Weights of a small mixture-of-experts language model, trained from scratch on English Wikipedia: 324M parameters.
Below are experts of layer 7 (counted from 0) of a mixture-of-experts language model. Rows are named router (the router's row for the expert), down (a neuron's output weights, with its number) and show model dimensions 160-319. Each number is 500 + 40 x the weight over its row's rms, rounded and kept within 0 to 999. Numbers have three digits each.
After each expert's rows: "comes before" lists some tokens at least twice as common just after its tokens as in all text. This comes from a sample of Wikipedia text that the model never trained on. Tokens count by the router's weight.

# expert 3
router:540505549508534459484444547564456454459560541550485492508467505504454453490455493545522512507412481519480474517495530534494469467467498506515498478455411536508493455549489476561468549498540513451527498544503487518546444457573508531469550525494498597549522481521541524465444466438533513467537534553569534508483519399465534466446543481585479512508409507443485485571493540503454505451549580529489559511476440534426449506535532519452504476524469503453458524520570407480491464405535498
down0:537504563517540509440467439461466480422519498479531506483444500465531579576477481446415533474524485464484473487521573435540504500489502496419507507593464466441476530482540484596556530547442477482505538521578549439464485595574540547526550484514503468430434519428538537525505481563458494501514510513522560536542484517490541524441384533517494524521549442544459522496516518547531550482526547504539508487545510498524521499579505529557533486560462512470439452482479473509446525516523468
down1:532503467490467451495573373523508561530542544552577430462560458384521522481529523498504511456511467560595484483478501452581508574507438509558477483473456477483486529476481510494523502509512577517486420483469544548487457520549520506446465534534535412529582537556465512455465479554491582520387458407534466545539523512555510483459405542501490501500550525509512420482470508545509444494489502508513454555482468437516439558490513506447517473486477530520584512503475475455477549550527453
down2:551553543463511467468491500497455591490475493433460537498552517510483502476452498495430548579527581389483522590513535488593510560495391487540504561543530475575544552440510460554531507567554471485486474470495418463475538516509476573551448445447510542558498468486483526507485496526572519471546473446498490503545477469554511512469401464493526485435530506501540505506499496525465510503452463527517493457560537491499525495465435545533481426585521497506498569485512445460398478520550585
down3:503487423597387502503541544534527514491490397439552480449443591470578552552495576457501589521427493556527482530471487503591554492482543529526454446476546583487442550483591497544440498488484508538565572522492491449486481487476554546473461550435485527471511456476484540482533537445491525539510458533495565445511449472574495512460514503491476464478575501465436547465501550569549504501519476499470462519555446538495471562542528530434492489551475508467486559489470489510440447536487538
down4:436493445562542514480499494545525518531528536439488501529498528564500495425562486454564487521512483439488475527483413466512505422468489585482547550488511563539502455501544470470453439448505525566485481486558541538476456496488444435508472586566517560526477493497518490513519505469543467562504530562517546502463563521537577539526512509488466463598462485541493547487495475537549500373454586467499485474497463574469521417507520500474609461502530475454474530465538416504537468476540471
down5:449570450530574521478435509531447468518440477524472517532494526488496469444488581562570478501539467449507574496455524502518542462500552496504488506482553488512491496491457517471487521547506454530427522508514514517494467544525450452443507475531542505422492519408519558482431461488442480476492509486474500547524477496494467471503528540534482499500529535437488506559467477572534446520519481536582516532519448422452478534547542440434523502446487523460465516561477459530550594587537494
down6:539559501500476457561542468587562510558507494502602494552457517496490474524537484551509449446519561564484521444472492522461517531533528446487510509443473559515529487511492463449509504595453462588513497486552560479525492433470479430539481468474472545533477485522459536540510545490472489478419440517444441520484534479488459545516428541467533522478517508556432541471515481439443478474401513496462506483563456504506448451485501532595479470553397488487431481461591492498490459478484446
down7:495502511528486449494578479477413527530548472470465530463509511559471456610519421519442555482542508481538502516502458525530471496503425517521582516473526533445450509496481485480504558498457493518461459465555462474498493523519491500531439537531486509499463491559490539431453572486495545480475470502514514499544596430487551518540518532439494552542492520454489439562456521472510470597474507495501536514530458524497468548519419512519548485452570473487536501511511403490546490430503504
down8:486519480563544560507554483547480507511487520467477465539502464485472504486403444585561440520510506593533453509556500527499541479529482523451442419529495486554532468482540594527492553502532439525501462441496476454527500489482518568587508491497462485570533502471496496471500545514484466458535478505516491466537497492483536563394548483547525415442562421523490508522547549487412490456557461431501538521529482526469469576448460491479477450398566507446446485502544502435517510480493519
comes before: "|", "-", "\n", "==", "The", "==="

# expert 6
router:544540468471490596542491464495468491526502505478567534429422556557487559489478520530554509571446522470501481491534495497598611471540550504592499507479589479517467542505497486465440455492487471454595520565462467462468469552503493526476501556450502547525468489564480495543435528590538464560507458490497508462484511491546389469487496520543474524500493456534481536522451498495540473507464476439565466447536545550427534451431509520483505506502508513489561463506497527506503464544543542
down0:554509479523556443468454506468451568476481445529505528460543506469496477499555526563448461508592426546486465540564475479443488528506528477532552520549481536580519525534497467478510481514487434537532502491510534470512441538536499568478501478578595524480508562526540510482453456480497579530444521596515502670471467531490441522460518481448545505505441500423515487447445512529484557488481481484503481525552575479531548492519522499477480479507516535540558434543525535537470499451508554
down1:548578479439449569504478499486531512527515470487503514507478474503516464582474464495504451523405507566509515515433499559485555435485472472586494472504550466539474460458509481487468514513558639428488545516511441506508515557515577482547480519555453495501548552428500500498471423500446472505503518483484616455513524472517510481537485469497402540470461481467475462488488522518460549499568472524481485479562513582531443506504504529507525464503493557473497515562504559429498464426459537
down2:509484535498581509475521496514468471536436487521445434488470513478459454447499482545538519447484539689468494558510475470476440503553461556436564506481514489529524528524550520507467538456451508470447480494494560427478467530454434471527539476441496508529460491500492504499543506474446490406531458530534507487535448425520547564502560513486491476543516535513549416498492530472559469508523523520529525513505501571477501511466531424466426540406536448481421534495560556493430526501559487
down3:459522410465586509475488539561506491562511530476491472416507436486440523558457530428429520485558444496513535465555494541468483489534531468516518446474484508572493517529521471496582515418558475454484517529487505562569478483494437441493523475523523586453524518514473520587448484567493529494503517462496448583517542489456428500458561562522478568544532478535531440436552507550520513429589448518470542463466570567509524500446517519487501504509458529585428524434480467579558563507539498
down4:514524538486499515497587459481486463567489568517523485440514524477487542532520512525517513535520510484488534479515411488488506485514566450527487531445507504541535469485481462509544481486510461527464461444523506470489452500478514511474562472481542538454501489498427484506464546531488570445500495562448516451432481623422577541507496473528493510436509500525507459386465526531576560443592470486502474553503571519450484466510447403528478534466516500547449489508465485521509407548501529
down5:486490493538562505526503566496490427466513466541499438517499487450530514498548485466497525536543547468433550497482501474502488496503493594484544511462516544544491397535545499537444476548531497457468454540501495512535481471585447496501482490477501513461530477473526459497490556462477492494501540522465496548513557518474489547508481491424449453511507523451524473548543604470461575455444499535516465495537525471620513516485489481557518557470415520489513423529535501543499493447565522
down6:503509525500418481464482493440512517562493561462553538530485456449622437523496512500420462443470592500559540557506571500487478484568504478485476515510508417536503523528462443416495511515442610521470553486486509528520523497463508473574481499546530429471548419544530496501498459502531455481521512526479493514511521507506491476531494505521547427511497461494520529501517487491466507461610497451483564539479526502516456493523434535531519440534520479459549496458403544449491558542566488
down7:444510528480544506528487486486547492500553501506463518507465497500463511476407483489496517468517514492455555469524440468555512440497614507546510465458519469572482534481554476457506550481515567406501526542573392496442523499500514447563499400501524441468497539517539503446492467464472537442532451490511447478522525531444555559564537405540540477487479481534447550514531494487487625555497508542552552452562484455518469533491448502386469444505462491450546545554515462436455480443484459
down8:508523549429542568470458546486522414486490485440482459514566534467492400513524563575406483453511547609484470499528475517586509483535457513461482497473436451573563495494524550484519552439577491445448548514512488454474458499469479406474570427488488500523495554519533488514495501528502543438466609499563522492517428560500583450452499538472553525474484458545521512535491487540400456478435555504505533451519512470448434449464483517504464532483502505520495438448499578448474489540486548
comes before: "-", ":", " of", " Born", " by", " Coordinates"

# expert 16
router:501546515526395566441460524515502484516499523487503482525534453599497549500579595440450497508481594436506535507480453532471473451505503455507513555452474488523522478543549522542480510461462455543476418586464503625574521505420476445476504558494440447520534454529516450488473508476477501516473524535564544508480499457559485491549526500496445499527520478413489495557515494506544446453561533553492521538515504537445430556527444480530537502433536448482490525495536433463461504530564553
down0:458475520512498526457526485573513487468512443532503507556498490483520427469503493491421508518500476500530492476506569471441458562490464425520605560527521455494508543464484527551436540395563513518490425480549489592505517556551500430523505572451488540498521431558540539525453511493424558505444517485494546572450482492460535549468538554474497542456501447539466527531574464470454541490497433533477509517513494521475495451461616470430511519598545541453566531481504524600525507525509470
down1:544468457509510523531503547520447435506514526468536485524522488481565454527533529523485466541458603523525448440516473452476415542432484524498504472493414602484498581490515564443515493394461475493544510598463476440598449486504543494453522450562479518485491511499518510500491501450508544523492519447510470543460484527516512545456482472521521468538519432571464522477486482514566492505584580528481527494461390481444487432505480486508495522483520514461467511548508475518490427539557504
down2:534503485497486558582416511567517591523476535503465483512499564516457468382517559547518481521540543532438515476490463486527469473544443520427586558466514485493553472464510419485523480490391516524463492495452489495536470473449519522524529482522463510434467516516488526480499510573505387534516498493490500539519511476488470437528493473515555538544488466459479484469492572445477481466456439529464529480463493548501521480502409446484459467553509530525413451507539442479473534546446524
down3:573531525484458477516537487453568556521587491525545430503520465490537569561445503455481467461467507438576507538469490586539484459477515608477471426566445535515489497440501583505518454490488470461472474456486502492520503513486527488501526512496432505473507508521494531482481538471552459536496454497544499482488440509491470463484439506533498498551465480571522466471480543454601525507559523482528483549511549451526521469517523520533527546495534499449468452480531524543534550531456529
down4:451485431479614532490531526488591428529458527510532461548402473431493477504523506467526449544483455428445513572497517434460515462488520419546574490515449485475452459469482498560522423452521497551468518455538536508439438517387545524501549599509554568449538446480514453504483520541521529555376522510556459467423563573487495581531515532480526566455513473515532469543519431493412514500520430506466504539601496521528452522519499470507444546438517478518500540563480548459435460528531469
down5:448501551550507539507468446516520531488508517473433571599450543492533505444462514509517522533493529585439570486454476501511566474520484516468486523515521495532438456467477555536466476454540497452612570463463586482543509497441464468585429528444437495510470523544509489494490441544461507553565508447483503525465476440538466537485410466507516437554493469522534526523551484473497547468497501523459532496543501516532462494430505528535500482521515516461517561508437466490550490506562491
down6:512460548461527552492449553458505506490494592509505512496512515577468464498534535503368549480485444525442515456541485498483486456451507574437488519558643491561508528491572513446492565476460479508484472543497481450530470464456543590550527542468508562513486588504433434444437497453557470443475495518499445465488586547468530522479476517420517473483531481539598466523466499495473486442500477513533546452498494507553499533525435444510451486536427585506497522573536583500488512450539491
down7:316510481490463494506494536524456512542507460512455524490479493538464535470512489522516426553551497461457586487513451551539510463460533533509488457473483505501478497504517531535474475544517506531456422478425532469477609459583542514473431473489454502496585513547510462503528514488476549573472411545536531478484513440486514527509475555473498532564481400540468527520526411447516454505511547518480479468435532455486523551550477447468497488472486534493510570595526509477433502489503455
down8:443517496509482502510495474435520529542487466502459577471502563494510518468504482487548490515506523428518431501538480550454495512451454483528529492483529479524499517454555546516516446464505501463467434485524461556514544477515443613452441512448486483532552498508597520458566459533508546400549479500529639587393464516461461438500566416491502486517426547506442589493497538538480496549503486389520525526462552526577557457542457514522476481446454530490442512443540521608487541499439476
comes before: "\n", " |", "th", "See", " September", " August"

# expert 10
router:509483517535580551597522546525487545558526530549504458464531609483547555514569457491544520494511509488470464532499572474571535481560531459468544550434531451538471470489473523517483515555491522501545462533532447462451432542504468476602520508527554538539407424523548497493530508444494503488532420455509444542482450504499448523418523527452501458476484475492467487529457511454549538498453550503442530440480548477532538475498453473538471530478524524459456502519472489438556482466521537
down0:477434444467523493534441511549474505516460504524500525469518517423537444440526451422490454475454556517488491537462410470490559486514453449611457453538523564492524518498546533526527530484498471544450507506445566486487544551462519485475548526502435508567507469460502476451435524490523511497575525448487578563412545478532459469559518531539523428510607586497529503485500491563446518527486475475481542525537502556477525457508508537460552462523489436484536542539474577497507463476569564
down1:540534512459509420507466529507509445540443479506459459552492486475508553524527516500464515535529506481534471545495456489536549526506446542553541448461510524535542486500546432477523561499516528537489516504511473462506468454509495589460520491417532520458504503468477494452509450429539538471524513456511554494522548600452395486522520551445539545480546445561489459403473562483459559501457593527465434498476494427492447444532555601526509591549493499470494442467561576559496545485532454
down2:504577482505491560529511528555516492478499459498513451562508460487439457464545545500504494494443533531545548541468490473485493449431483574475522534561510524446488491501492523537493559558469470544640484527459494493519591567529482469412465467518505497491536522511477457476516498479570495426522469485555448529531521493469447539492555574510440480476495506558521457425492479434434537371459571522432499491518553473478500481536485503559519499484438547438501483512508507482495514443490448
down3:474545509528560507491522451500587468481498577493484502531507478484517474475520516515510472555501547470577518497504471533500532535494481508497569468529476518568560555533515591486423511513557484553496518472545562545492541575500498459499512561430511503518519477535582478500479505531454537477477524573479484513561533517561503558545491549572476545607475473466501466539523504541443469504498523573548511512471493495486549600488500442539489524509534463484476489431584475516564499609571538
down4:460544503546530518486529472414593506488488474409466482474521503553463567554483466552524516522504492450514516466548493481521513536517519494491479457572535561489548484521504492485454520441526509514494616507544482544537459442494483508548467546543527527446479507512507528512607521517489513452524503565544493562449497575474556514537559507499472493417484470402454480531533473501514482536544474495490515497517489467466491457537464433502419543499540515473481504496474510557492532480510488
down5:541498519547535553448528510517514563510562506533487445489503457454471497510415472459562477447540510538500558516483563565478486491484483535509486479530472485506416491520551497524488523464494439502431523447547527457456510539483444470494502603476417490492462467542539491462573591473494558412567454528503563479482433515501465456471539548525544536478441504493471478573515453515537516487464538540499562497528508462564453537517546528503491474488493551539459587560461530480497493517467496
down6:484581467494494517459438486476488435510485425496513525541450493480442520541506571520489502535494526511580453495511491479469549445483511485484474593460487562546453557518483469481478498586499514470547464479528529545486500516476506573494443570487519524488497531526509504527449512473508559473481566452517507499522471534558486454461533464491509497441492540483539552469532516489495455537452540487559474406460458449509435496558433535516547470507553543529452540484595496516511506477505493
down7:504556532454474477500463499544505521476523487541483432534533479448526420537444521544505503529501544444493542469494525457470456449526445489483500515465548505538472511500490573427467560539463467575543432534516546572478440507398385426591499594468474530513532491535480494537493462597511563515611493475414503473565418526437489567438511500510444539532499538454422491486414473464466488527482496490575482497594470524488539571469530480475540521520530496520423548414473492526554449495504508
down8:456423462625489486442435538453506517523504497565408600535475516572504476450486476529538494486561464530510552493484554503523552505513520498551439467480554538573493514482482495559507444435478483537539436504497520492470590513418561437512434472499421536496495506487513582487484485559494554466579434510438461505509537532532478522487458489609559519516549493466511489520466493476537502495505477475586500519475477472477446483511516581496466493505535421481485489450439505519509535508547476
comes before: " by", " to", " in", " |", " as", " on"

# expert 20
router:545406523553412446432487483465475451407541590452521459552438412511495478543481577475518528486576560482500530578487504490517452458416404411544439540491554482466560481516502510475476486469502534515514499543511551527477508495468495445443538532466507471555495504480467501470486457508483530561561504470483519529469425461515440457450530501509478497472463550503512537494516466518445526541489462569503516483560496496432479496543463465468541470461549510482503398529594505479530453461541487
down0:533468453568495465519503482508459532557589563511469574520451451473499467512476547545448529440509434486426522477503507550469478529486529509546550501562537460496475544517473492490493492455541498519462629608504565441542526555468470489453511469528470444521499506515488516464420478552467432486566563489547468458497529498478513536425513528524495489456460450504483585480484544523564446498494456500479505542475513530545499404499471503554510468479541517470520507527510519513522522583476514
down1:512468471507458445475577485466543512516548524493480501422538471492458503503453507523562473498431569505438615516514544478496540486510571515468497586557507516527449510547551551472505483434527499485474546597529491477469490573582545506513467451480450462501463475504432580527467498466570480483554521453489508540488565498493489521434484458588532487538489512457457515492461505450496574489573501456513481546438454530498594520438476474447470552466467486545537527523571505492514517441503520
down2:508514450523486482472434516475449560493506417487533551515521517510440539554505437435485458523472469424510503456550497562478511566458525521566510502498492560526484483552485419463514466513484471437517422537550437554505523527444518523415473516479465578573549483556556509540435449484477527488535562461438534478424462565448581500539504517459494492486473504519567470552521529520525440518546492478559513515546446513544533499502448538544470458509474544479446485475453509503486567398515428
down3:513491464576595538539435450507603487466489481451477526504521453490416503513468531459507442523432542434490593520551559520473411459463525538578493488463492580455539531533484602479524467534503492545555554507486487511487493480616528523489544489439522497474528542524494481503517580491501505485471496422494516486527517410502510498473471439527528448431427510490406506539460476569522438420522541457482452465506463499413493559445551519407536541445518464518459511548565476485510481521493447
down4:533535562514546480462483480452496479489542496500503540522550463457455508481528527483584483513458466450486481493493521487547537519515593523468462467493564474468482464490504433453488529471512454505514467514484467480441487617513515517498540504489467460438480511448559425522483540509489471532491431618445435476552513552517457501481513522519458580515507504527473447481447424528550499520556522541493559522508494464421490467445478515522562467546491465499573449538461504430482504405456440
down5:551500499473536513499483531556542488477505545536430530439469480547455498529475458487520472582477486490504437460541499450468535459472494440471493510454488528491498445493467515525517516470460553499580532416534523464548483490482555457473434532496515490542564465538527460498503482470516520445506540475484554514450551464568490490499555454594436497403523539469487468422553544468489535503471534541626566496512471535447591423557486458527502523487565473474543434519508402512561556547507583
down6:456461520515509544510464476503527482492576502545543392438489511514497545465519523454525544543510539491435505441539496435492433471508509550463499566458498517418465476530444486552479531509468501544476520416524461547533465523498458536546460524512583405495440504596391486501563546532534471537515516495512501527500415510520462481497537560499566437535457458493530510538552429507504550526469457534542441489525503438463563511446504497534502547527493575520544529481440472537484514525434490
down7:488437529460470571431481495434513475553498454528521494501538452488482444496503556440450547525486522444530398560571562461524483546477523505473509543504478527583523461530489480514480539544545512522469539585506507449477404516429422510514551523513545563456527521473470466458506524447533447500474473521435501457520444475483554470533437505491489534532542446481501515482443523484522502522514494494512489514490507529488451469503479529516589436540523514521561477498548591569483493508527553
down8:464486461549495492491465511489485483488508544501498564441439486476485524578530464511506539495467540437534545563512535527475481489551503486474476541523535462558520516484558547461405538537462471525552491521511502523489456534553558453544480529417567487530504502459483552463489489459542567459493503504420502508445517447552493490529497535610559501515427520460485474492506526504438422403545443518609437516526449581436520541457543455521530507490483435485459516522546488498504533544391600
comes before: " |", "th", " years", " a", " well", " m"

# expert 17
router:567531531531496528456512506502512453500487526531499467594509566539437589534571455533471528502500524523529487536495469506503428499540535468488521424480505508484546474467523491409497448477447538467505477553538431416511505545440451435517478524583523556492522529462515568458525515494493498520564492467553468458569465449502429545409548461441502511480546525537548490516512537486517526561537416519410499540475586482506520556415473494522483488410507453553461494431499483523556480540535496
down0:429456464432542477572484470538493460490531453504558488506525554553486506438545504450501490497552489511409500515484557441520392508509558506493530504467493505464472467457539496520483445524442442529464502499427540519583517502582487485571485549495505553491512517550547531529528457555526507439526520571520529503492510544514518423489537493450559522490476538476440454474539507521590549537503449534486612522525497573481512456538488509559483506487469510465532504515500551552438525514456498
down1:532491486498464508594500516452429497462447545492564420481516571553452540459559487496485541605496530430496475458500525565554459509439499528516515436470525533572466526529443521520469466432533546540463437488531416521504481520442502510510488536462482471446440501480466525547478462501440518513510471557555513550461482542517512499484518462411506502522475494477517491475469584483458377530466562510566480453602468520563475468484486517523498477450479479475534519536542492503526471522459509
down2:454518538440481543470475557488481546513459584565560532454432543507521452457512566550510529484504513491482536520453509528551580480591470491472507514448486480489480457482499407537508467474573567521475487497507508515476510475486486539500519501578558469477456465495438498586478459509481481557456491489477539436524490404485542414537545535460466491439448487475463517460551499565407510481476544516494501453478522491490551443507572531582499532586493498515479489542553513480469563404518491
down3:462535554435466455512478502429573497499417508482494472470480539418574438525462463500479431509582470408568542422514508529527478512466574502545450546557487502506520511510493467453505446357456519599557499532505509500479541539420523568545530460456536463531528561481510491554501561459535520548458481444451500513557583539466468499510531477504538521545513487504516512544460521524480503500494551447491581454474537469508503432458596576464477508498505439570451516490453492421525478422452506
down4:526531514413467538558506579556509537485540490411539479512493483536472548504491429526526495505465500459550470490451476529431505488475464515511533466530499462464384548550444538500464561478534509563450547443411542591514481502500465477522477568504510535519484516549532547482491455523494447489457452541507513519501463503490511560571512471497520478475516549503488475470523445576546509585452536460507494541533514499500488598525484475550547548530503527488578567523399458478483494557483530
down5:500516481517599546508514442464570502532521483553505500448459445530486527485538519454570517528497515431473509494482565507563529559483507564509527507477497515537508497455515494598443471564480513472470477533503587447497530434487466519487483486518499531560547450500552454513525582496518500463459510567493503537430483511470510523543472488532464485559488447509445585425504545516552481551466475519445492528562616494558465443547544436572485457537517470543542491444613571492382463519554504
down6:503459444437496406489542483479479542483500529526536522568503521497477508479568488562542508485421509518584497495484467465455523561456535437519557563558576446464537545509506475604460432464529524489505429504458512604499478509533510511531493511540536499623571469528502557476545477483548472485468449496466568579470531565490511463530502530536483487520531493448523520524456442491498496605487526506535496548431514476502542513589459526519510542518479422529520412500501504454494503468459474
down7:498484443455487476494472481500527495546502488505496564496570528577537477495494520497470496505518552477475556517470492519518499529523496422491583511517501504458554503485549474408514456493449459481552474543472466468496518487530463516499454508469560506481556507486416515520441524462489534515469456471553523565512486536479464583460466543523581507472486477520522521480561481481407527467533522548500491545515486497546455496570481536565531499436574437438571574496425494468479419468508566
down8:518475486443537441484459556552537529476447435462469374493551479502487469429513497501512571541461468477519530527431565540559444489451509523436533516509509478509526503478489495465501567631542483509428409514542465532511577433542487524497520528445479486511550544481485610501491544501507548539523521447519455486497463495589548519479419546539545542493432467461485564477483522474498442403445510529534541525587471537472504490490553560511498473544451521518454488496430511513523486545452455
comes before: " |", ")", "–19", " season", ";", "),"

# expert 5
router:466588466474423460526518422506512526642526509506456566491438464524487522608582450514563516528445454468514482522574546528443510492521537527539564500497547514528486572494483510555438438514445510464529510471534558483530498513488469523479593534459510461497540523489520488521467542562549547512445515546529510513465491539412469482419495527427493482480512436493471481456456471518510464493524501385528559476487526511511499527508498503548438466456540500424455441506530490512542414512495460
down0:534473539496530474411410489561506498439418571522505535546464426550510520494562437512511502472531586545459466475542462453494509446498501524467503449505421534491414503411525557521518609540521493566435517596548457554555506426522536537550448508553462468489404527478494537475505473443520530543402524537507527556476448527457567537465500481474515584480533473450494482452512451536458530538469459462473524495513539485454499528471564502516442506478433438516490458491513504507517542543502487
down1:501485459443492535442530542476441507510520419477437454554548466503519531457517465578485510528622483427443439520435498501468472515470484458486480423408497554524462525511458553535495479478462521496514504526469470474562474465565497558499480540567533539464503472473468468508496528490515456477567447434493500520510573513528484542448490531476502566498489444497488568472508461520525497484506482514476530566588467540497484507451419530472497479500537515537506565479496471588455491485544542
down2:494521535553521481499556471556479446467481472465492463525495465511523516542551483474537472491431512450455562551435470538528510542530429536474511519545510452512503450473511475453493527483477528504491429456502546409512502493537543450473504480463524585581497464528494470480547553487429551533621541485462503501425481431472441444482462446505502518547499515511466439515422496516480462511517515468508432485493558455535591432541478515488493452473497561512588535410476526420487469482518504
down3:535494528454468453499530527436451452515408434461491500468564491444404450535456463479519548452531451478539475450481480542407482519450584506511460542511492507485540480459437522550525517517449467457530476499480576515571466453541512500469507524517534529531539511545492470518481464572417460568577566523472480489452487506457573512452511485516465468518572455529550528455567467495551551438544436427492508534459479454458520463456458511516491474532487516493459470508447548535456569485550504
down4:510449484514543528533492518459493487519444490520436489536524559486500533507565514540498439449506415506463438517511448496517503476563526526555549478459502497555448487492519455535550556504509526511496482494520407454543556423449420559446472514391474443484495528498471480447448566475547495486538455530503539502587469495487524461504501526480478472521492540494515535521539461579356531540548530482511555549515549463432432519499468517549463549469501465538538433472508443487458498520463554
down5:501523511530456503456494543475577544470525492523461539483479442520449492530446512556504481487492487476557537490483526512487444477479483445511502438538486496533543530500544494541415437522527535554521519491572414548410450475520452556454535499439473440502468487426508586531522540452515519480434487419501476457545552499528522552463558511501525489550509472424437467476493532535530459558495584474516493570531507509449444427478507508506547474576550502498516520510517518466435439507444533
down6:384490466540464522502472546537553532509526519435549511459431502512608509492538494521487460477471480517507468520496442500466490482494508500577510508473423476551483532440464589554515546517517498450480475476375534479576565510493450575551441513467453532485554528507503458533440530562535545542483485512544572508493498543524535509441476508546515495529552414454503429538416519500454522499563459510500490457551459464488515486550491485534500481573500511512506500443465480415523495504519380
down7:483515509540453516563455568483436448516491468534510471499464462512488533487486526415482559490582582565509489526474540497428513495489534493545523471395597512529528535438531508543500461461502466500494503462496507490433450582529447498520539564451544501450505562463525507476401572530477490462513460554420526492494510426506472515506489508539532442462477515551517540526514559462488529465552473519465543524451545500512526480518496493501506480447476450499526542508526508553482553486504490
down8:528526517521494512448458472483502450441548392482456440526525445523488535514475499532552524443509498483558491436483494556479458504485575561546517529514544476506501497457501546471453539503428506523534473488502502522519455400446513550589447525587500508535542472387449483475499562478525499576483505551520546475489474558521500512466543474551501434462528538540485556539436449499498485496523539496510535526457530508505466439467452493450568575464497391452475485487600487515496478504516428
comes before: " of", ",", ".", "s", " ", " 1"

# expert 9
router:552540415402469542507497527492460535544570469523523493508502454488520530510510475508511479540492545467476474518526455503454555582433527532484511502479477504545528520525477488502445493551507547480496441515497481504505473426511522504479416499474508446494518579503567493464518498432541476489438517556421502529397468513527455472524479535401481563523539523463564548559513568563545512574569489489583460531561562499455605501504521542485554480470570541444461473527446532455531452498513515
down0:561500547576477498482499495584544476542519455457451471544491516459434475380498487490513478531431507571446525516425519433523517506540515521575463458496591468519539592545540523459525526436557456515492503535514486532502518520524490536491522481508528450428483506429505540554478492405471480533543464488518492540495523467526531530460570534492442427475526431588580533527476478483524479509429493480564450487617567485533491526527535544494465499486516514515489535418561482552472495484571454
down1:567527503511517509513491533520573474489520516480498522456450497456479478528505483451523551472449515496499493537609510479531488494508551495524418536573479543512530495534478503447570496475472505455512440516498531498456470468498480494521472515517468464520465541435531515447538494544501547431543501451492542554422478479467546482454525444543589482471502537538525517502490517512496473427473507474529466494534506531470504474425478511486521479473521552490452409511479585558562512586521460
down2:518560474417475519486485474530533460503572513539446516520512474479461499493465453467517544490501530503598524502480459556546490491476426446460481494489492511430533502558480498552498390482470529502519525516504474465470506431531478501572612511465563506521454542414532478445495487458488467494492591483488525541563492530453547447488487446520479477478439570490552441463372518608529527532475477484474522443463434495515505464479492530524435481508442506497519515573527417477523490466469544
down3:478562416466501462475486526535515481474517523509551433558518488524543459575530507512528543484481511421493520443501517497563471495504483476461513471456479440554525512587548547471438499481490459414539490488466511490491481537469560581460479511485502475496562410527518509524529460558531472448540504471450530472491524521465513498544606480446388482472433453545535542484433491518448497496545532482519511496544488569536494484460457479485472455496562491494413510494495539498517468471470511
down4:561472523556472450558441474564528485421506472471525514386467511496506468477456416520521502477510474434518496564465572439496532524544506472538516460517476515447507505515448502451422552477542464516479542538524521477527522550533439447451470578496455470470455536469540502439477537408580456501536563559541569509546489424480601486498481483465540539467478483487455515453501492477480459404525472531495481513476521547493434533398494530456511592504509459524576433462512529568444511513458522
down5:471502488491538503475498571463482479493447445505506539441473538506538510436456475481524478549573494474487511508531511515535513533570520531488478566520441535474521566536475510461461521471421479552412504531524480529509514600491539521443561516496550521513424546447459480473554487553481490512447494513540526566548491555497475520498550567477506480497472504513486423471523549482492440485504497537483524462491556449451466503509524504500421426565509495435548515458475486524522590418439482
down6:515520480464478499467423467538506481459576541540470512540482536501504560529460537468539560581506486566457472433468407534531511521452492459529453500493556541451417519529450536524482488527530477491466530487501545419456567529510484506498435527441519442502495489486520530467448532531476472518562415549491519516492554370468510576513496511516491506477481485476430555479419536517442460454448486495601475450496514473522481538510444475477552543504511381516456497510454578583575489490601458
down7:487497406417525624565510408478480457495562505496513466458513479469487504538487482516533513539577517544462549482556540460522580515525491473473502467504457497572454494583486502521520514574446464556556522474513542493538527513495502406510428476551549599504533431496495515472480515563530451498496544477482529505526536505480507459406474516503419458517481443554490507543519463466503458477506543455476473449497489493456511492370471598528546544522491556451570456536493399535472518472490455
down8:527529551453516490465471569506465516515500505442458484487506475535499469542492479494536468467484484492511506497512469471598482505494437554544511467476435471474458510530437551506499510406478540479479430446514515501498476489538539533444511492575501481524497459505457568370415422540486514504572489506465486599466545441477538484523538532509507596465398477419546477489442525491509418494533490472549502518443459463534595548507431413509515402448485520502524537501455500466515486569542549
comes before: " of", ".", ",", " in", " and", " for"